{"n_layer": 8, "activation": "squared_relu", "norm_place": "pre", "beta1": 0.95, "steps": 14950}
Below are experts of layer 4 (counted from 0) of a mixture-of-experts language model. Rows are named router (the router's row for the expert), up (a neuron's input weights, with its number) and show model dimensions 0-127. Each number is 128 + 24 x the weight over its row's rms, rounded and kept within 0 to 255.
After each expert's rows: "mostly gets" lists some tokens that are sent to it at least half of the time; "gets" lists some tokens that make up at least twice as much of what it gets as of all text. This comes from a sample of Wikipedia text that the model never trained on. Tokens count by the router's weight.

# expert 17
router [106 140 113 162 119 163 117 154 117 139 142 165  85 123 107 139 126 116 168 121 148 109 111 111 146 148  87 109 157 124 100 124 106 184 155 105 121 145 136 167 102 129 138 139 173 139 162 119 141 122 115 109 147 128 135 123 170 126 150 117 158 122 116  85 130 103 145  95 137 150 128 144 146 150 123  68 105 127  95 134 141 171 136 113 122 136 138 162 139 102 140 137 151 175  87 130 173 118 133 140 157 182 104 133 133 172 146  76 121 148 163 156 107 101 154 112 127 169 152 132 160 139 133 131 106 159  87 130]
up1 [117 100 130 120 128 149 110 146 123  85 122 110 131  86 169 140 128 162  99 121 150 147 113 133 138 102 102  71 120 123 135 137 126 137 209 105 143 148 122 117 180 123 130 143 164  97 141 135  95 131  99 123 126 123 131 118 116  83 147 109 110 131 143  96 122 137  90 123 137 115 129 129 116 116 112 139  89 142 109 143 107 155 116 162 119  69 115 109 143 116 121 135 171 110 154 131 165 117 113 126 127 126 120 143 119 161 114 122  96 105 160 125 125 106 134 129 152 166  84 118 100 111 145 113 145 105 127 136]
up2 [151 134 141 142 124 112 144 116 136 163 117 149 127 130 196 125 150 120 113  97 145 129 107 113  96 148 112 100 147 170  69 101  95 165  96 128 137 143  90 124 174 165 142 150 108  93 114 123 121 109 174 131 115 157 104 112 138 163 152 116 124 153 118 126 128 141 154  90 125 115  99 108 117 124 136 118 177 130 153 111 148 121 124  88 111 131  77 153 141 129 158 100 153 124 141 112 133 133 131 102  98  84 161 150 132 171 131 118 116 144 126 133 149 114 119 170 157 119 101 107 113 122 116 150 117 134 155  90]
mostly gets: " is", " was", "=", " has", " be", " are"
gets: "-", " was", " is", " were", " are", " be"

# expert 20
router [126 116 125 165 141 139 142 156 149 125 126 139 115 142  95 116  83 122 139 119 136  95 102 115 172 149 132  77 150  95 113 145 143 145  99 113 126 165 146 143  86 165 131 160 131 130 157 109 133 130 106 123 136 142 156 152 141 142 140 127 202  94 103 116 133 113 174 158 128 144 138 126 165 169 115  95  90 124  77 152 150 149 106 137 139 147 156 152 102  88 137 170 139 106 101 119 140 118 145 134 178 167 125 131 130 146 146 121 150 144 183 150 104 113 148  70 146 139 200 148 139 113 131 127 134 132 116  87]
up1 [121 123 120  78 114 133 131 114 111 123  79 116 111 113 116  97 140  87 112 115 125 131 133 119 142  88 132 135 135 128 202 135 121 104  92 118 138  78 104 124 125 104 109 115 106 106  94 137 121 130  87 122 117 126 140 122 161 171 158 160 105 148 159 174  90 138 172 116 108  83 105 131  89  95 128 145 109 108 104 103  77 140 119  71 118  68 105  93 103 172 143 103 135 141 124 165 121 136 154 164 182 142  97 118 142 132 134 132 109 117 122 138 123 119 118 152 143 109 107  93 134 137 131 135  56  62 139  90]
up2 [129 103 125  97 154 125 114  98  92 152 151 103 152 147 109 109 111 171 129  84 164 126 142 130 114 164 126  74 148 104 134 123 139 158 149 136 126 149 139 143 145 148 119 167  93 136 131  80 156 135 144 144 126 148 144 154  97 123 135 155  94 127 134 127 128 121 130  64 112 118 123 101 106 136 152 110 107 115 153 148 123 143 163 150 130 151 103 112 138 100 147 145 131 100 129 146 107 130 146 170 129 116 143 109 118 117 153 164 171 122  84 132 113 132 127  94 130 128 165 144 132  99 141 103 108 125  93 134]
mostly gets: " of", " from", " by", " some", " all", " many"
gets: " of", " by", " from", " for", " to", " with"

# expert 4
router [110 111 162 161 117 134 122 166 101 125 138 138  86 136 140 132  89 146 129 176 109 122  62 125 137 134 116  95 150 100  94 123 117 147 108 127 156 125 154 150 103 116  96 146 150 168 168  97  93 139 147 106 138 138 134 135 151 111 161 127 164 125  91 118 131 123 174 117 122 136  97 121 127 162 152  81 105 134 110  96 151 162 147 112 118 153 149 141 104  90 142 127 158 137  72 170 118 112 150 109 178 188  93 139 157 170 161 105 145 122 150 162 139 104 141 103 114 162 176 122 139 164 133 146 124 125 126 115]
up1 [ 89 102 133  99 150 176 142  90 133 113 132 129 122 149 135 102 155 109 129 166  79  98 142  94 127  64 119 133 111 103 102 137 119 164 108 158 111 143 117 119 116 116 129  84  28 104 142  97 112 130  93 152 132 160 121 135 136 142 115 136  96 155 152 112 115 170 104 108 119 150 152 120 142 133 130 142  96 144 135 113 133 139 107 116 118 151 158  93  99 107 137 120 112  95 125 147 110 173 160 150 142 143 112 103 110 148 130  86 155 129 138 137 134 122 110 157 116 140 103  95 141 149 103 132  91  67 103 161]
up2 [153 131 118 128 105 110 130 112 127 129 119 126 110 112  87  94 128 120  71 158 144 144 131 184  99 139 174  80  63 117 119 177 154 120 118 169 140 105 131  89 166 158 108 137 109  93 120 126 137 124 179 123 140 131 131 122 117 109 150 138 110 104 138 138 119 168 179 105 128 118 217 115  52 126 155 141 128 114 122 132 129 128 106 134 119 146  86 117 118 135 132  76  87 135  77  96 134 150 120 102 140  81 116 120 137 148 109 102 112 134  97 139 107 112 144 108 104 149 165 158 161 144 164 146 121 103  94 160]
mostly gets: "201", "200", "198", "199", "202", ")\n"
gets: "\n", "201", "200", "202", "199", "–"

# expert 9
router [119 143 115 147 143 143  97 159 130 110 130 148  87 133 146 153 109 145 125 101 141 120  97  89 160 182 139 143 145  57 109 143 126 155 105 126 161  99 143 140 113 141 133 145 186 141 165 120 153 124 123 138 155 122 143 139 140 145 173 127 164  97  91 123  90 105 151 117 147 144 121 162 139 129 143  79 108 136 107 112 143 130 108 106 125 160 156 139 125  84 111 150 137 110 149 116 146 109 129 126 140 130 107 135 126 135 133 100 134 122 143 177 118  91 170 102 151 144 164 152 151 132 143 104 148 126 151  83]
up1 [135 119 150 177 106 142  86 159  94 111 147 127 158 141 102 145 165 113 107 121 117 118 131  89 128  94 147 100 160 118 166 113 103 103 153  93 163 124 159  98 161 170 143 104 150 159 110 117 139 107 148 156 114 123 174 157 137  95 194 130 112 117 147 125 152 143 133 128 167  92 130 120 110 111 119 109 137  84 126 135 125 135 152  86 131 137 118 125 121 112  98 151 129 129 140 159 133 129 103 137 132  88 130 149 109 115 102 135 129 157 161 109 151 145 150 112 108 135 112 148  85 115 128 141  99 117 123 139]
up2 [140 161 109 138 129 129 135 121  99 148 118 151 163 140 140 177 127 132 117 129 114 140  98 129 139 123 165 169 115 108 147 170 150 193 113 144 151 120 150 122 144 152 113 145 119 124 124 146 110  99 160 119 148 180 117 113 110 113 116 132  90 141 112 112 143 155 149  98 138 124 159 122 144  95 108  99  86 131 155 124 139 111 134 111 131 152 103 148 150 145  86 135 130 101 187 120 110 129 116 140  96 115 136 102 109 159 120 110  68 158 149 116 123  90 106 132 111 137  98 153  97 100 131  85 116  84 130  82]
mostly gets: ")", "}", "\",", ".\"", "\"", ".)"
gets: ")", "\"", "),", "}", "==", "i"

# expert 19
router [106 115 112 156 102 163  98 169 153 118 122 125  80 127 135 100 102 127 152 131 107 110 120 110 151 144 129  93 181 127  92 107 134 164 119 116 140 120 128 126 100 160 120 158 134 120 148 124 129 143 130  95 136 175 136 118 189 147 116 104 140  88 113 104 122 103 129 126 141 125 103 150 154 179 111  86 134 123 105 128 138 164 145 110 144 101 155 160 127  77  95 153 166 137  95 133 129 127 152 114 183 172  93 145 162 161 124 111 150 151 142 142 126 107 137 110 130 153 161 166 164 117 153 126 117 121 112 105]
up36 [133 133  94 127 111 119 126  96 136 130 153 121 142  99 145 141 109 185 133 151 113 122 126  95 118 114 160 140 129 123 143 130 143 135 106 144 134 122 124 109 111 169 102  94 103 149 132 101 117 173 134 144 136  96 102  96 171 130 129 187 155 168  91 192 141 122 160 133 132  88 105 117 116 121 126 146 144 134 122 158 120 121 136 134 134 110 109 107 134 134 148 116 133 113 199 165 160 154 136 176 157 136 130 117  92 144 127 174 104 160 143 128 113 166 103 105 126 146 125 100 102 170 132 104 170 126 123 126]
up37 [131 134 140 115 125 146 172 102 107 102 136 113 125 111 172 140 138  95 141 126 102 168 156 121  81 143  94 131 133 100 129  90 153 172 173 151 128 167 160  93 146 108 131 115 122 146 131 142 120 124  98 130 114 117 108 128 112 106 127 131 125 162 117 166 107 101 109 103 126 105 129 114 138 107 111 165 146 108 133 120 140 119 131 136  97 145  67 148 105 110 147 116 154 124 118 106  79 136 110 148  88 135 137 114 117 134 111 123 159 150  89  78 118 149 116 143 127 123 142 133 112 111 160 127  86 138 109  82]
mostly gets: " but", "',", " including", "\",", " while", ","
gets: ",", " and", ".", " (", "),", " but"

# expert 2
router [122 115 123 201 130 160 107 170 136 109 131 122 123 160 104 131  75 106 142 139 107 124 119 108 158 159 129  75 143 128 125 102 160 168  95 106 140 133 141 145 118 140 146 145 135 145 159 126 123 137 115 137 144 138 161 122 150 112 150 133 166 121 135 109 124 131 167 143 114 123 119 138 165 127 128 115 107 126  73 131 123 160 152 127 110  93 167 146 107  87 127 143 149 165  99 122 121 127 172 109 160 152 127 150 149 120 123 107 160 150 174 174  93 114 118 111 128 159 155 119 156 138 151 126 149 149 110 107]
up1 [112 113 114  55 134 160 143 128 102  78 124 137 126 142 108 114 142  82 104 162 120 147 118 130 147 113  80 131 142 131 124 137 142 122 123  85 151 139 112  92 149 145 100 151 133 127 149 147  98 121 111  95  96 120 142 139 126 117  95 133 104 134 146 178 111 158  80 102 141 119 121 123  96 119 127 142 120 150 120 127 118 142 134 165 162 120 122 149 149  93 115 123 131 158 135 125 133 145  90 175 153 118 158 136 158 165 159  98  89  94 132 153 161 108 142 140  98 136 141 120 126 146 104 149 130 149 148 156]
up2 [106 103 140  89 121 107 136 129 138 158 129 117 128  99 128 122 167 100 142 124 166 107 153 128 139 149  83 156 118 115 148 123 139  88 105 159 127 115 101  58 122 131 124 134 130 106 147 118 143 144 121 127 120 143 122 116 138 135 142 178  80 135  89 160 141 118 130 134 123 129 172 142 124 140 146 141 100 100 103 142 126 148 161 116 142 120 155 121 148 161 124 145 120 134 133 149 144 126 121 126 101 131 141 120 173 102 129 148 117 137 170 151 155 130 164 118 136 147 157 117 151 121  81 171 110 101 148 121]
mostly gets: "SI", " birth", " regulation", " reviews", " University", " terms"
gets: " ", ".\n\n", "201", "5", " University", " —"

# expert 6
router [ 88  84 106 178  97 126 100 157 149 140 149 129 110 123 140 113 105 127  84 136 122 135 117 125 176 159  62 141 145  93 121 124 129 117  85 132 108 156 169 138 124 139 137 124 170 148 123 147 160 141 122 122  99 140 119 100 113 117 154 116 118  91 125 139 116 118 152 161 120 156  89 150 130 144 155 101 130 111 140 160 128 147 111 118 128 105 141 143 161  95 137 168 104 138 120 127 138 130 136 105 125 147 123 128 127 140 155  89 125 110 147 140 132 101 198 107 151 131 139 144  90 128 130 144 143 135 130 120]
up1 [116  94 119 107 140 149  94 125 123 127 171 114 153 120 134 145 104  87 116 118 136 114 142 128 118 138 117 146 112 157 160 144  92 165 114 134 109 123 115 128 163 123 122  75 125 111 113 164 113  94 155 138 144 140 125 134 123 160 123 152 167  97 198 132 145  96 111 128 117 116 111 129 113 106 114 151 153 144 141 162 150  82 125 127 139  96 139 148  99 139 156 158 149 147 144 101 159 169 130 135 144 152 124  80 147 107 147 147  88 149 156 116  64 111 155 120 121 128 156 129 128 110 147 160 150 135  73 123]
up2 [138 121 105 139 176 130 133 115  97 128 102 119 124  95  98 157 134 140 120 119 142 133  94 128 160 104 157  89 133 148 149 136 117 101  75 140 164 146 115 130 101 129 138 108 140 154 137 148 138 148 166 129 123 125 117 114 133 138 114 156 130 182 122 110  86 141 116 158  82 146 112 165 139 126 129 118 143 109 140 116 133 132 118  94 114 124 109 145 141 131 163 101  89 142 175 126 130 138 162 147  99 135 119 136 112  81 131 105 164 127 125 110 157 108 121 141 139 133 156 161 143 157 153 129 108 142 107  82]
mostly gets: " Apps", " ±%", " LINEAR", " ●", " These", " Socorro"
gets: " ", "1", "0", "2", "3", "6"

# expert 8
router [103 122 153 116 145 134 161 123 154 128 140 124 122 113 139 151 101 149 142 102 115 164 119 133 154 122 161 113 136  69 117 143 119 134  92 115 102 126 135 141  92 118 137 132 139 153 174  96 154 127  96 104 151 114 166 123 147 123 167 105 177  78 120 121 125 103 109 138 161 130 124 142 130 168 135 130 134  90 122 130 127 150 146 119 126 118 136 148 119 124 141 131 152 152 139 148 149 139 118  98 131 139 105 130 134 122 182  89 184 172 135 136 121 133 163  76 132 110 169 142 107 170 124 130 144 159 113 107]
up0 [121 126 175 116 110 118 127 146 131 140 127 143 117 112 128  80 151 105 125 120 170 177  99  75 136 144 104 140  95 152 101 110 139 132 130  96 129 150 114 100 110 116 126 127 115 123 147 127 136 127 138 106  96 141 134 132 109 144 125 135 126 117 118 124 110  96 143  98 146 143 124 125 125  95 132  91 115 129 150 134 172 139  98  98 115 126  94 124 144  78 133 146 123  95 135 143 128 161 130 142 134 114 141 106 121 137 148 152 154  97 119 145 138 159 116 133 169 138  83 120 119 116 108 125  95 181 105 150]
up1 [115 132 130  65 122 142 147 127 132 139 153 127 175  95 124 145 105 130  96  96 170 128 155 128 134 127 133 133 126 134 129 156 117 131 116 149 151 134 148 122 115 130 137 101 143 101 100 129 121  90 132 121 136 112 103 144 165 166 138 155 125 166  96 133 147 130 139 150 149 118 128  99 117 145 136 142 150 120  98 121 139 141 100 152 112 106  99 137 146 133 176 127 145 139 123 139 105 104 128 158 133 126  94 153 138 141 141 131 141 123 114 120 152  75 124 126 158  83 144 101 123 142 123 131 127 150 114 101]
mostly gets: " The", " the", "The", "the", "en's", "berg"
gets: " the", " The", "The", "'s", "the", "en"